Below are experts of layer 6 (counted from 0) of a mixture-of-experts language model. Rows are named router (the router's row for the expert), up (a neuron's input weights, with its number) and show model dimensions 64-95. Each number is 128 + 32 x the weight over its row's rms, rounded and kept within 0 to 255. Numbers have three digits each.
After each expert's rows: a language model's description of what the expert responds to; "gets" lists some tokens that make up at least twice as much of what it gets as of all text. This comes from a sample of Wikipedia text that the model never trained on. Tokens count by the router's weight.

# expert 32
router:079131100112140130106159164168111220118150162154096163093099091141128101109103096079158118174069
up0:164127123136067116128064112119178188091095133128098087089165161142088158123108062080128112099079
up1:089168080119167123115147178157097141097132140137104143102157126155102099092176141121191151177107
up2:186105076153158117092153143156101097104103119149110127092070128097108092126184122142167118111156
up3:108148109208131154082114127167096098125115105137133173101111127131159109177203117131170175139145
up4:117125103115088110163114104146086169121130167143153110156158108088151202124138132085136210113119
up5:145175135176150092142131085103103135122137144134127158158159097105153131131077106139133133094105
up6:157130204121107119155159178143114153168149094139119136139131111117141176213192101108112147181142
up7:115100100153135173120183169162091092107142134104186105125090128090174143080113133094126120113152
up8:113151179114068151134094196095111138126169111152083102107133071162118172076085079169104094126089
up9:139123092126137117138155118197123135093155126136101169097105129105135161165119099132127090141117
up10:208156162122173123159139156170093111141117109159168149153132089086111132115227112112131085088154
up11:087138128110153088118117144177156172093092083134164165104116117131114097154126170122153168139074
up12:112188161141152143101195157151149107121184128134156170161075092183174113090157120049138084148163
up13:171195108116144195102165148180224182130200097134150179113077139111172161134116064081112176142124
up14:152088090170096117136148105093144223137153110109128137088131142130104119121107161112109097113133
up15:127109101148163193168135150229116147106092118171128064112145126108181107168127143078095129125096
up16:129170119131082104146110142110153174120117081117165198144118107101154098139054130179176162135059
up17:138187109116096164143132146115155148144111146155150149082081120116149120136121095124122102160107
up18:093168164095167146127139115112168112165127154159104155161155167106124176161121113089103147129124
up19:147198137128164113085215130123111144174188119133131161194092096125115138091121056107131168123106
up20:120128134116125132173118100107131084199149105151144112072087125120085156196099156111091084111097
up21:174078116100079093125190128153132182108177171092158136133112143121154102146135121187149127098125
up22:100152160105120128103119167185141122145137080130094129173162097144114090118111105097105104062135
up23:093103203062090124151081126123099124146125112121121107166133124097121186135060106099155102095039
up24:130137105141124132083144124120128121106099144128159128119096110130146122114115110106060050145088
up25:188102104126132114164180109145131100080153049108096189091100149113094103088137092186197114174087
up26:144160026135067151079168134176130161143051107200146148161128091106194175170139078101142090066138
up27:141177103082133089197133054157113114119081181117127116139127106157136098128092066103125144143101
up28:165099150118130140144152100183131144105080094111132120079160180093146114106150120101185185134155
up29:150184101115088143184122164126152132158152154127139146188135145143167117135131087118143102175130
up30:107075104114156087149175151076089148076101155102092105148166129118093069082084164118081059138121
up31:123105148140131090140100088161129137089124176113169135120128150111113150128107159157074137150178
up32:099151088121103080202154105093155118165160103163121124088134045133110102064115115124124126196064
up33:134141138117132076130158156111147158139154122108118098105132092144170123128127086113151121194126
up34:159143088111099086106140172109117170186177168122145135127188063132149166184074125136108170083161
up35:135099047153119101135093101189155163086162071167104123113191130148113126112146118104124167177094
up36:128084105103118102110148079176116142114069112130145094153164158148154121193111160093174173122078
up37:130170080097147134147143144140074124148137118160112149152170159120114153172112130112148138151106
up38:191167106126158110129205135120096138176132153138143094102065091102146121118170075045190105139183
up39:106165101077090082186127138124109159161179146172177139126063137142105119137108163124075138138094
up40:128194156141131132141097153159162151193137169094124080115153191098123088128113163147127123063143
up41:178121130148173170062125132132104133128127191112136103159147144114117167127105127116117145109096
up42:122131191161131137103171117170082168137093099135090144107116166070213153132141123155107087147185
It responds to: Sentence-opening or mid-clause prepositions and adverbs of time or degree, such as During, For, over, before, more, due.
gets: " for", " at", " after", " In", " of", " during"

# expert 12
router:128173134108095140104137143122122125162094130170176163147101150107189033178123120092141111107096
up0:116173131125103131129117116120082138095146152077065144156133067173112133174176125134056125147147
up1:107215118151138167152181063089113161122124099117172142140131105147122102136138129132114094151107
up2:197117132112128136091090122109087123099157099123084179084123094066105203109144165103146114185084
up3:156160163160106073179118133148134127147128134100177131113102082154120114091085077133151088120143
up4:090117100171077151146077077107133150173109163046107114054060090142135174108189095116113132125087
up5:106124173146212082085047118162097121167129119134122146100152164159134108159109162076155128119154
up6:169128089083183112126118158135090170122185103147142104207084190132101165112086119140134159156128
up7:159217142174144164121120161102139137174125143125095153143162164135150150161105085080103101101095
up8:071131088064195148174098160124083111115141120136155135148140136154179061159128103165161145164108
up9:147107108074132197126081127123119114066121130148147111029140106095150136171113167115162169124119
up10:180130089132129133159158105082147104084140133092125180106166114132097135120157058111156169182133
up11:127091152105120116088122115098124135071154096135103111171171100137176107149143038111170101109124
up12:075077164116129122133083123153103150132090111211154138093100073177137110105117141130161150170165
up13:128164127121114162097174122167115121124133136161101180129130152108130161150111139187120116118136
up14:144171074130143115116084116120118106154148094093137128147207160098152143127060159145076124149108
up15:136178141121073200123161126146117091137103156155098099083057181092130098126169111158138140153131
up16:084137130121107124101099129148101159086122171141111129126088177084135100155096238150164163092119
up17:145120117116130231123062086107193078114085105160097125163137137107132129120095151110105133158094
up18:150127127107096075084114177133159070142124133098139145118150148119139138110142156116205172079142
up19:137149127130163130152073164131104129105095118166088188141130132170107150139162099164124112136206
up20:146090116139190138131097148121154123119116122172136109181189114054163145135154147120143112108070
up21:167161162123184128137124123107153037066107135113130109147103078081189080182132150140105053094141
up22:177140137094164066087167120135082138076094209151094089105122103169108091097134118150115131105122
up23:169132120138098101109145099125121170201201139095066111111109122126051155147161202169127095133182
up24:171130108159135158092157167098142099139102171145077119109173109113201148158148137185173152145029
up25:098152141084141124153106098117151109179109193174140130149115097079167129154112151130135149121159
up26:143197117157110103144147098079136083078073167144124129097096153120173128113116107137137075156134
up27:059216127175100113162134114139138153133149059084145106126129168071149056129097103136147127140133
up28:138153167110170142106116106152116119147188132128127171128095133110153154166123135182143129131079
up29:157149112095119144142146134128130140112149082143112121102111132095164165127188083090137105087133
up30:114159050136122123130152183090125149178178079093116101158090068098158067154144083123174128154096
up31:194106076132128147186126155106136147105191161128148115156189083210137122194183132131151122160162
up32:171165098172149118137159106042102165134187094152167183160098160152172163122163058047125157085091
up33:178142085121056136070128163105119164110105114149090079132111114125173169210138121172093135121140
up34:088115135126154144138114119076122063092118106118159139119185056152122055171128123130127142068077
up35:115108114204212100125125157135128174080133143144158215150197134155138099119137102185112153052164
up36:142177153172166170074110102088156132130173098161129174108143135097159119149135110175107129141088
up37:107115222100104159120110080125049156150127139139124099147123150097103133108131144079155133117102
up38:117117076075180173129134083185118193156098136128180153143123155089128131104170099091136164170151
up39:144150090081163124163134136128161125130053159125065146171167092105147080110129079157120111089118
up40:139155105163141146107127114164199110065138114087108083088146158158120106129159087136066139135115
up41:054116129050110151123063131142084120097117171079162148139109100132127147148108155111172086184094
up42:140077166144135191143100110118042157159179068123134085171094130106110126155107132105162122050096
It responds to: Quantity words before plural nouns in prose, such as several, many, three, some, various and series, as in several times or almost twenty books.
gets: " two", " one", " a", " his", " other", " first"

# expert 44
router:127154121083130136127164123103157151143095105179073107132095124112159133154137155125099128124114
up0:118124125114113105136090120133173146138127156170121161127112151122121150144098173085142120148101
up1:100162150135054136101109147110123128165121100150151196102155201114110150123113145163096130198181
up2:170153090145152111133157110092145101159147155100140092141155110133134138105209099126127097104128
up3:144126123174142117130112144102167066147123157120134150044133126096161094162145110143128141189123
up4:137131188125137119116063122165162162153096104105130143150067152146180088142107126109100162129083
up5:144102105082098113111212097116128129141104083107143133107081159057105104170104142146188097117138
up6:211104142105105175163070131124159148129095126146089137134112118119128158139180145140127142092109
up7:123117105065132192080113079057146128075169106161125100183136097092166085120123093211111166095093
up8:147204151161121076094093103123129157116161124183140140079145122185176139125158119151128189132166
up9:158174153144141185146088164084090144079089161106090155086142161090092098117125154123179122136111
up10:157139085074079138161112107121137149106153105132141119173139129088109112113090152081141127117099
up11:116175162120134146158133118192139110140115165099133143075081111140149173102132133142139124111201
up12:138178120141144146162095126112134175134143115161137129112092133104098102114098070148159134181059
up13:143111139133120159126144138065060127123139138168133125160129126122100136089098195146186182070177
up14:115162119156077125125169117153152128155128182104115142120146129193189143120112110122187093092159
up15:121160079175120140141143166102086137162120104096085129122146063093168067125142136110090142069118
up16:141176140125131122091105102092126182139109123115178087123092171137112142172110139157097170144151
up17:047145118094099182068166163099145150119128142097127133112118159094156113144110211148182170130090
up18:145146111053135118106080099102161141158104166112105104133125094113143111175135194101118134096116
up19:098144135137112120120154094121149142148123118168078137139209110106110164092140104116169134117087
up20:109102106122184100151119149139120144070147128175187081143107135134081109113088170139062178096113
up21:136156128175054165146179120119152153144136168167084127150052185127133180176102123123119176102122
up22:142122113182107103144114120125128133090060117141103135121183126176103055114138072131151136121114
up23:166154094091125126147095122105094117162100170136086141172106114147152104129105116141055079131112
up24:121114108103105135090100099129144137128131148137136081167161114155130123109150162111166164181147
up25:192140077146098162097111102107157151125128137101159080121149139159144097076139120129084095132108
up26:109140050076117145073111123124146114153141112151091096108118145120100149142144135129059129125133
up27:142117171121161195166091083082150101164146169089149091145145103126107133133115123127174163104098
up28:070159146143142108115154052183129139131151098127152095208111090149088079110167152126137113068142
up29:161112128177106104118151115104149159139145129129121102101162081184146173125180160058102181138115
up30:134189179156095092184136088123173117089079115121102113170085175117129143173115203087129133158145
up31:151150070105155137068149137131080152110184100108133123132144133108148149127102097135113142144114
up32:161159107144118142172140101049175146118106138064127147079121110091120117113158155104057124121140
up33:103137132159143131155080113176067091158080130114080174091164094112159106093140072113208167102117
up34:137108087113129097153146040130113191165169109047148138173117075162146120106132095138128121130154
up35:137101140113101131143122064114119160104113118081179130158083146108133114160156097167171113121070
up36:127156164093138137018096138123101137130108115144136145134102161112135075125128108164112155140116
up37:160126109120129111168148136126128104116120097127164124157099140176145086124130145093159140133152
up38:167167099095103075128140078165129133117120163120152081098164076153114163141139120124136129139185
up39:125147133139134119115102183043181107124087167153159134135115079192197147137128099122150148092092
up40:134162136144116063115144117072102184124136154111076130101078134154075178177130114132068128150103
up41:125125108113158094071103139122103196046182120216165090127099068081114152086096133083131129138096
up42:184120099139148143126108112104154117107120132161153068170121067153136143127124130085139086117169
It responds to: Standalone digits and number words, mostly counts and scores in table cells or lists, such as 2, 1,320, four, 6–4.
gets: "1", "2", "0", "3", "4", "5"

# expert 15
router:082158103147125082053119133088117149122160187076100128116145109155133106108171091091123151090093
up0:219159176141152117170106114137148090120126129169171094085111159119138121192151137173108172124129
up1:125153165118178068166117066147114120111107186142148144091174137102174106153064118163125063105103
up2:126133111185150120089062109135117123154170186135124161091131121120119127096170110137116066130105
up3:117170168090066141147082100137066168123151134091118121150039107098143104116088181053161154161046
up4:185115200164142162157151171142082169153111165124061084176121157151071058188144099118135083158139
up5:127175139123157100081101166051138099110124156137151139084062154158126138132220157081094151144151
up6:219170149169108135115114145171122180106152120080167115127148153142120126128140141132134083158073
up7:123158142210168148105153086180171113199113087119110108140111119097144088100125085093150107160128
up8:153076086114136119115147116128066120191154135116187090099111152199132095167165181146141164171117
up9:098139136113198136067144102143095151102155174099076171102159150139100126142182096107096136123135
up10:119050086177149120081096123099146132114158129193131128105169112120123159127099069097127142169132
up11:195164079148062127148122124114109151119111164084105120103161137128079098077114094135061182113153
up12:052164124142155164139104158161127145066126139164202177111160156100127109138092103102158146143105
up13:147084112145123153126171043124112177068138117191110179173165133085153120175120140168115185089105
up14:107133155098125191147146138136117094109083120106078144174105149205141115074167098134159150118141
up15:160100119149170123084116093189128197130142173127145116110160119170130177137155066098113120194126
up16:144133113153164126113147057073156133118152157110050175110149117122108101106109188118083102153124
up17:140115106093144078192147132082140097121110062171161122131139127147133144086093117093103183094126
up18:133165099179121160102172120094081115103142148116160110107192147128124039108150150126101137133122
up19:122146151125121180141114146166188091151117104182149127121124152154180193135125093165161144129112
up20:110104103154147083090111143081119228127100153130105122171116076113157134132186095061131166087193
up21:134196174222184177083090128095085144081091123186141112143055172103134102129129092120097104091090
up22:155118077121201090135165122146102125157081131069119078132080115132143134158204121133088123157126
up23:130135080126116139182130142089123159128175138052113113112053140098165159144143112141093168130091
up24:139144106049095090060180163151160093083120112144145158182148137123115057127102132129110064186121
up25:067111164103119154141170151149160122065163144141084151122129121137145212148118125113137096115100
up26:158169129168095168108154080128082102122121165085132091117136115057081128127138154124152129184149
up27:125140156131127142125142133112124105123144168124117153071119139090086098107152101158110155150102
up28:171114114119219132096144133118148075116108116148128122139069152166159146135134138146128097144126
up29:116105177097071148132128173143117149111142106108076122086098168206163114156097118056125070150138
up30:114147141120094173163153153120147165135173114101094076163150163137097150082134090103092086141128
up31:105189137169182156157141113089131106130140131147109150156109127093129043163122173166154116112103
up32:087163126180144178121165148122133118117104147128128106159114123128083089120108187096109170127109
up33:119065190150076098111152136112112079192128068104148119091127096121140086132113136126081173118147
up34:151142110140107133084127122086170153100209155132106054101110138110088156148084114094147185153074
up35:168118143080095144152118157104143161084163081093149089072132166202135101114136111132126126166128
up36:123175105165061135160101133101120112083113169057077101133117100121068128163090132110093112132146
up37:055110134136144161100154101115136140065150165159091145168078093119132056110093082099163169145154
up38:145087119094124143174048106097119131139194117105139101119149125134160163130125123130102135088163
up39:184165143154131179137091144152136039145177122125166112160120095198110158063143144100192137131124
up40:186122111125109063151122133126103152127154118089130082125138134088143130108127100145121160083073
up41:137159176159174162099131165201134138104091081124081114109137136170162132118168163092118145145096
up42:162198131184151164157101107177073126169125071083150191172150142130134088127175142111114126129136
It responds to: Pipe separators between table cells, plus semicolons and colons in lists and results, e.g. "1944–1946 |", "Abines;".
gets: " |", "|", ";", ":", " —;", ");"

# expert 25
router:164157167104153149059117057096082134140157154153117206187152089097132132114152137095105186126118
up0:079194171100216119150143139123118193140190172123142093103152075077148177147182155109109139091128
up1:163119134135167148116124169114167122128107170144112087129114148140131174086126166136127139134113
up2:130113123109172115142107120155126142141152125097118128157102131183131116094119177113089170111123
up3:147105145165152077144125170108029158126101198147156143117111142134132113160131168146155115127104
up4:136097112106176101135084105134089119155161095142135149150142063126087091111154143133122129180078
up5:106132132101111090132179092169105140126138187217075136218165131142166144136162121194137143106138
up6:067178216132126128061127125144137138145130173148100147094139180117109148109085139100136082130165
up7:129082120176106100154124109071085148109119112053128091116104161127087156133166139136077117166070
up8:126149138171096084100157108143087076147128109094136115149093134163110077103144157164041193194125
up9:077161105125052128168143115129142169168151070071112146182131117122134154075086097131156122144142
up10:166107089089082118122157094168107126075120083151142150168159141180163161105058146100183152132134
up11:149154144104101124087194163164074121131094155136092164081160118148171099087127125170146120091079
up12:122139118064153164146148138102135120121173122111125133134055142182127122149159176164183193118151
up13:093098140130134125138157148134155134100138134126153106146067106080118066124124170111095123173101
up14:147168120144191162141154127137126106159107144102148090123123130095113144097165130078160130080189
up15:128080213136122140154154128165131136165102164118087119090166150099115185089164146129075141119103
up16:110089108162120115153113113122107090066142072141107146177104122068147087110133103144182189084118
up17:098133169121129074121085114143158142129083182112119195128127119152174105169165102198083124096109
up18:116117116157104139115173149076104083144147083098164118076084082131126182136200142165113099096138
up19:105155118153165152170120068213144091144170142110154164109130106084089132138163148090149126110079
up20:132116208165133159130109175121081104126103169153129127104110085158108066131211086159120100084114
up21:143142147127150119148156099120083156106070118140062060095129148133129051167158135123081102129154
up22:121106166074128178086043109121122126139182115182119142130119132128159080179149135139165133125137
up23:112137111147152146137091121091059121123088139129129113171152193149168098141142137175137127138137
up24:131096162098112120084123138155142118070116122085129205158214105189175119083142087192121152157117
up25:122156114157095145180175107106072132102150161180174184159129131124143078149165081160110106079114
up26:163105139131130122110144124120124155164079175090126185171143169153146144108167103127125126143121
up27:146155134105139171038202109133199180100125093144138103102109164089109091130158143152107138094142
up28:141066161084091204122097131157076124100184165146090189139106164130130109044145078106140134179077
up29:199126114150106100128162117057050146153187115136123128111148052131081098119145140156091110106100
up30:221085117099129112054127117086067127054157181089092146133150158137071196124121124058132165098165
up31:080053169158112087141161138196197207101095102118118127143112099165139094128136163144131129096117
up32:188150161165180074082122173157106137118089180162150116104120082129130088137141126119133226098082
up33:144155184099071097104120155135127131166155083094136190094164094121184123115089139150157116151123
up34:140121177139154098124142098025155116139109109098086082107092113112104084096134130150133169166166
up35:076110090160099146144155127159122149096168104137148069111113096134125142126124045085172095151167
up36:081152116114134138097106068125131094160210053091108170105166139096178104146190120151155173129164
up37:108123126089104096117140117138110059161165089171110155088128118110146123079114037110074181112147
up38:075090133087098111100179108133136128102170089087108144142149125122139104121128189098122110112119
up39:074125127150109183170172092108146185096100170116165144195095135142137128129166114168130146169125
up40:121106142121121146135148068108151105128079113139144182026179093095135131125152111156104185078050
up41:072135140149125092116151097131099103110166129115154099146110139078175106112086189115168152167150
up42:086145142110147076105171110140123106078151081143115112120176191154150120183135093167146119145126
It responds to: Line-initial pipes of table rows and hyphens of bulleted lists, plus colons after taxonomy field names, e.g. "| Win", "- Eastern hog".
gets: "|", " |", "-", ":", "=", " p"

# expert 17
router:152115129089103149103153135152117157138162099148124161096107099076185099068150175106159140083105
up0:125136065083131151090136089125096138146099119162186047110186114119130111132142126136077059071093
up1:124140113134147071127105119149164075158119159143142100084136103130129109081157123123130125104132
up2:088088155195130145110120128125148091130112177111157144066134161104116088090135080125131163077046
up3:127135139118097154128123128153109142157107121128092145086182143171153129130095129105103078109141
up4:094147161162124181086101106176139101168089143155144137158126141108097117136137131111105120123150
up5:157086101150153234139131124132206125148185219120133166177113191123141138150100110102098165179094
up6:138112111083135143121110117088105114131147180165146146161102172157108149180075084135113153144158
up7:132114096148145089167110127146092132144125157088133140103162117126089148141160132108103175074121
up8:084115150091121190138033104104145156072185102106098110121169102127113148156151147160114141124080
up9:068135109133112136118157127161093134080144081118102136137138108139083092104102155093164138102025
up10:145121118147189097130113147140109120113083115158167166139160091118116047065097119121218101194127
up11:093093139161160093066159130078139126118145073132126146114126099170178093133145102122126152093080
up12:089154120094154060123173165132095134097120103082120151091151081146172118107208072126129146163161
up13:065124110120126138109100128153125115177156126107132146102108093110111160058081172186113105127148
up14:153191120182075136119136088139143174217135135101081159175208127147082102091136158181147109038100
up15:162123158125109155104163149134170102181113072153113132090097117139178089152173147139109167100143
up16:110103143165102143108064132103073141125107112123079143158124114190132160135171144088144180150060
up17:138121132132171128121110143127084131163154067178109118065076141113138088097161223123095168134134
up18:106078168155075136111119083125152183118160147146146076168157077137135156175149154155125138093139
up19:100167102149138116163090127154105166145095125072102085141184160108138078155141116121156131143110
up20:116142088157172133127105086113170126109185125133166130098131189131133110170182129116093198143164
up21:100102164150119184073124060083151157130098122149099174114152120088112149147052134191130148097096
up22:181119120159157121157115127119107113122177115139124146129140170091116103131155101131143077145129
up23:109161185104159120104132118097096131109180167155110166114122142079131079154103090131198188142105
up24:163143140106102155104143121150150131135117188087136158177187138126129121153127160069124189183133
up25:131136158126096146149085083140158138225150127116075109123144169155088080149101147153153137128090
up26:105142120079170112110127132139112122111116134102114197116151078118107111114202155159144127131124
up27:146108140157134066114133161065121156175188183139056111131207146098125086110132171064072163123179
up28:167107082154111197131141050190119126170070156159134082099111170142182148060121111169136113114120
up29:124141102141149053076162116123118117094090146178159120102109145097147132128169138070136189116114
up30:091090128121162174163130117114145111166128092065095096204081134139167142150159115105084073160122
up31:141132096118170087095147187137121132127104146103148148117131132096146095128154079086135116201119
up32:137131166128070130124107098089157150072157141131125056142122137095096172150206132159197118102145
up33:128152125151114176128122088106074206085077170154146104170139137106191103111173105164173114128182
up34:147127150160113170084093169096080111119157130163045129151088112129161142144139082116165118129147
up35:134117112097153191119114139107111085110126139179109165146112174118134162075138120120137125111072
up36:158067119098109107115168075140086176160119152133176100094092117093146153113177105155094106142091
up37:139124090125062127116158102101173133162115136139102117121216108083145164114131171097049180070146
up38:115089124195150155131114162161125109136128154119080149165116126171119099136104087118177149101093
up39:114114158154097163130121130162113148210141115145129066087104089137155111142088091076139126184056
up40:139158152168120162097177120071106142155086139127122058186143162111136129072172131092158147140145
up41:139157111132113157195124117122108085145140126151131180102147144150106195116142102184099144118092
up42:118166143143100121126158131144124196167098138137171100097096146115144118148125165116094133083125
It responds to: Forms of be and become, mostly was, is, were, being, introducing predicates or passives, e.g. "was later reworked", "to be alone".
gets: " was", " is", " as", " were", " be", " are"

# expert 21
router:110210123095151145061140078130116113157135088200156163050074123137178119091157158126128190091101
up0:127068107122174158144074149105074108104083085175127124149101101147120128124122092157094167147132
up1:143168191091176060090079138165070106149105125146123157100159089101176164105115115170140204102155
up2:076096122102122155135134113125126111124136175108168117153171131133164131155157069152143105153144
up3:185136164105107136121123104167059164154113103149145124112101174069135111154062134131127090130140
up4:097169133105097155139130108145079064121174135118133150117136089167151143118082165172099158111112
up5:168098096176145122132137102098128097099154138109160117205094127099136105171101162103125092141107
up6:120138147122119167201160071110184044071148144168153130153062162159130188145113125110167104126163
up7:065120136129127167132165136090139080188171162143099156161076129143119182069191065173090101074146
up8:168116103128065122130076125153098142094139110106102063164145052124132155226159109129099111152151
up9:133132146107109077109066101092118148104144093183070088155201116133119150096064093121132121157143
up10:116163211134139108180153151128126208168169145143179195126104161179119104130094131194087124147089
up11:137183152106134149120150164080107113109162125182106122114110210081094145149086135168121156131108
up12:148102129128081158134125126139091136112124137157139101107149119167133144107166127166090123060068
up13:200106143114117132152122183092150103089151146151121134106102112130140143095144095223188179138054
up14:063095082105216114129196117134151178194134167124157095185127123091087163144087118115121117157151
up15:153081144166144142138166160181119150111148122091159130135129140114188152167121163092122125132087
up16:104166081167122106100128139147092131098128090147153094114168186100144092120107111067124174114121
up17:114156141038086108128124124089157108088119102131126116115159206139140150139196106148105133176191
up18:148134115160087151146130041107093120131118119191176090091098111146106182088139111164135136163128
up19:103165141135157116110115142141158139078162121060110094144106160167129147152124140112066090152169
up20:134134085094123064118117129100140171106108190180100109176174139095140082143148151110140097127112
up21:116092136142141174122079121104144106164095131160142084147109137153138155125137115125131064127146
up22:115084082132118173070094100082103081155154160135170126127097154107099150145100142110130156131132
up23:164125086154130126116133160115119102130173124090150155172113138141137150123129129150112127137182
up24:130137121160086153131099125186095154120159110138079114158142114157108103155184144189152088154133
up25:125147095082174142148128169117112133119058144124119127164100171053162157060158135167162145101133
up26:102118125131133119104124087136118125087118134153193105162152134162082093092117175161135108119183
up27:131185094147128147165120136121103140080156158106103151078109117082184123189122076129104136141118
up28:102170129146117103137104158114110176134085109166117096153154165170088147124155108163103124158158
up29:075125122164145145145150122195125179138166125109068134146135116112136178145137102118068080158134
up30:148147115106149122171090090140157125081045171136107115149094175130104073087146162123169127151056
up31:151217107168139133114166114148153055123137128117114142139132070134181112151134133094129167072180
up32:155127145100137130143107062160208126131079134139105093068092170196086130094131131097133131144133
up33:124076111085121073160129169123130119085152097172124153130127110127108089130137145101124164180096
up34:156111163069127088120112096117110153109122153108122138116115105131125073148096094131068091097103
up35:162124128091189157088097079079120170160148146053171186054122164124106105153147139094107174145191
up36:102114103099145114104074091158143129153113063090138122162077134140128122059132094158091088138162
up37:162102148124172105148083157097152082125112126131146141145139133163158166157163107119100060147149
up38:107118138137113171125086146184142135135118132154114139105095128107141153148139151138112168134174
up39:120135127153145114073120081091070120100089087117154116080183155123137165113092100083130202052124
up40:174174114134150190105024130105134113118165136117165125119142211150144135131131206146131150114102
up41:138082114108147106117100157102064080142076089186148144140170136098105094120125111148148161153083
up42:091162114132146113092157123066138192137112192133126129152162108187154197141158148089189137173077
It responds to: Articles and determiners in running prose, such as the, a, an, The, its, this, often after of, in, as, is.
gets: " the", " a", " The", " an", "The", " its"

# expert 59
router:126122095155090137180101150103124230102154158107093094083141142182095106091171163105059173118047
up0:207106169137098081185145156083212143126118197126106091111141138088136177089166114119121116131097
up1:133146063144175146106066096147093107127074107191141147122160126098172144129109156089144150110115
up2:109163138106133100146177117098109168167126096113129114100076135072150183107155080187115139082148
up3:119157162140108101123132178112089129143162171153109123101161104114152103152106108135084226120102
up4:203116131105158151180120132121111193100166134158161146116082125160134140167136128120116074129111
up5:145185145132094155136140151124123115103176184122133144136111172203111137165114161106176099169161
up6:199129123127109237138156095168052159114193153104145102145151134150152103149096132134154151109099
up7:117131086127118032079124124122127133110085140103146086164159077139170117112080085135210122148127
up8:152117037137081143135143162054118095159078194131145122145102151128171158148092129153116113130108
up9:180098111165140094070137160117139149134109108128133194090149115183135105164095188106177126103180
up10:193105134178179094080099180123158051086118125184144100152078124109164150108096101117101119140102
up11:182141117153156153075142085150149146144123107095100108099091139128163088132083167154152181094083
up12:205203114103119117090127140141127160091178089126186149138128192101165155112104136107105151125134
up13:104067103080163151053120071155130082105153124109153125160163118141131161123176107173113165123078
up14:128180116118095164099172114141113163126096141092117108156054081158152175139096112134161121140126
up15:151140131131121138172187101062114156107096134088128111168145134128117165100172123090088156103080
up16:085144121179135173169114135144133171108162123207098098158171116160181140129154124115077150151105
up17:139171067147131156148108108107121201123159143134153101145182133086086139145146142087146117106141
up18:126154062144126129154203136138132129078152179118121124110146123188156149103085093084084123108057
up19:114164085175097125124159129166169101082053091096149194107055078188055052094163133139155139164188
up20:153151123111169136142136159081157073133141083108064192121135080133173082164136169192134147117135
up21:131128153193134095142108129112101100145148198217053108168086149128126141165140081147094122083119
up22:131134105147111110151102105127115130142135127116107150053154144145148189166136116156135127097110
up23:157120059129168190099150138143112105125141087091103127150149102099191133115144099097123071097119
up24:193140166157120142106095147082114080147149106130144132109105143168173116135052133093129114137133
up25:140096177131170155166144097148188124136232151132133152119181134048143116119158129076170074148153
up26:134208101167118150118099111178164102142147134093167087189110092083125124137150086141132162107160
up27:159067193137192146171098113160160162165167132098123116137107135167142149083082175142125135183077
up28:139141139149129107078117110164100175132088143130092135176129188130151133198122158096118089152130
up29:152148172141180093117114093140086064097114151099154131094135099148099102136141135154126166148114
up30:090129114106101126138150158154161089132062126142161153146081125113133134093132085118116160151133
up31:127083099131173112092112142119132204136189081126178146100137143075169084120101115091092075123180
up32:109149169110107170101075114127129099169106070093162118100093137137112097119143182176157167135133
up33:127155073090132093159188138075114101120147108129192118146137207078093079110153158119116125176108
up34:157138154152135170136127115154128164109149107102159196132015144134143133111150117143101183128092
up35:119118142074103147126166117123102113114098119160159156110124112148108117146152171147097090072149
up36:111188101124140089087122136179090163188171129115131126127116099136101125086184145116157154186087
up37:096160118130117152112142119125102113147144157185089078116117148132156161134129127099175156093127
up38:136120099111120107116073159100082149129155150133119029094163116143163136080166138127096136123107
up39:132114159143108130082118074117108087123177117180110164096136080150122125106150037155100073148084
up40:169139139128148128173089130217151110157143093130081128212104149104096182101173164109131139167137
up41:135117074125145188152106125144196104187129126104164028091098117171140109123073154135183145083106
up42:184139121054108120084168128139049149124139188119168108167123196028114155073108124139102109135053
It responds to: Auxiliaries has, have, had, are, were, often after which/who/it, especially forming perfect tense, e.g. "has represented", "have been shown".
gets: " had", " has", " is", " have", " also", " was"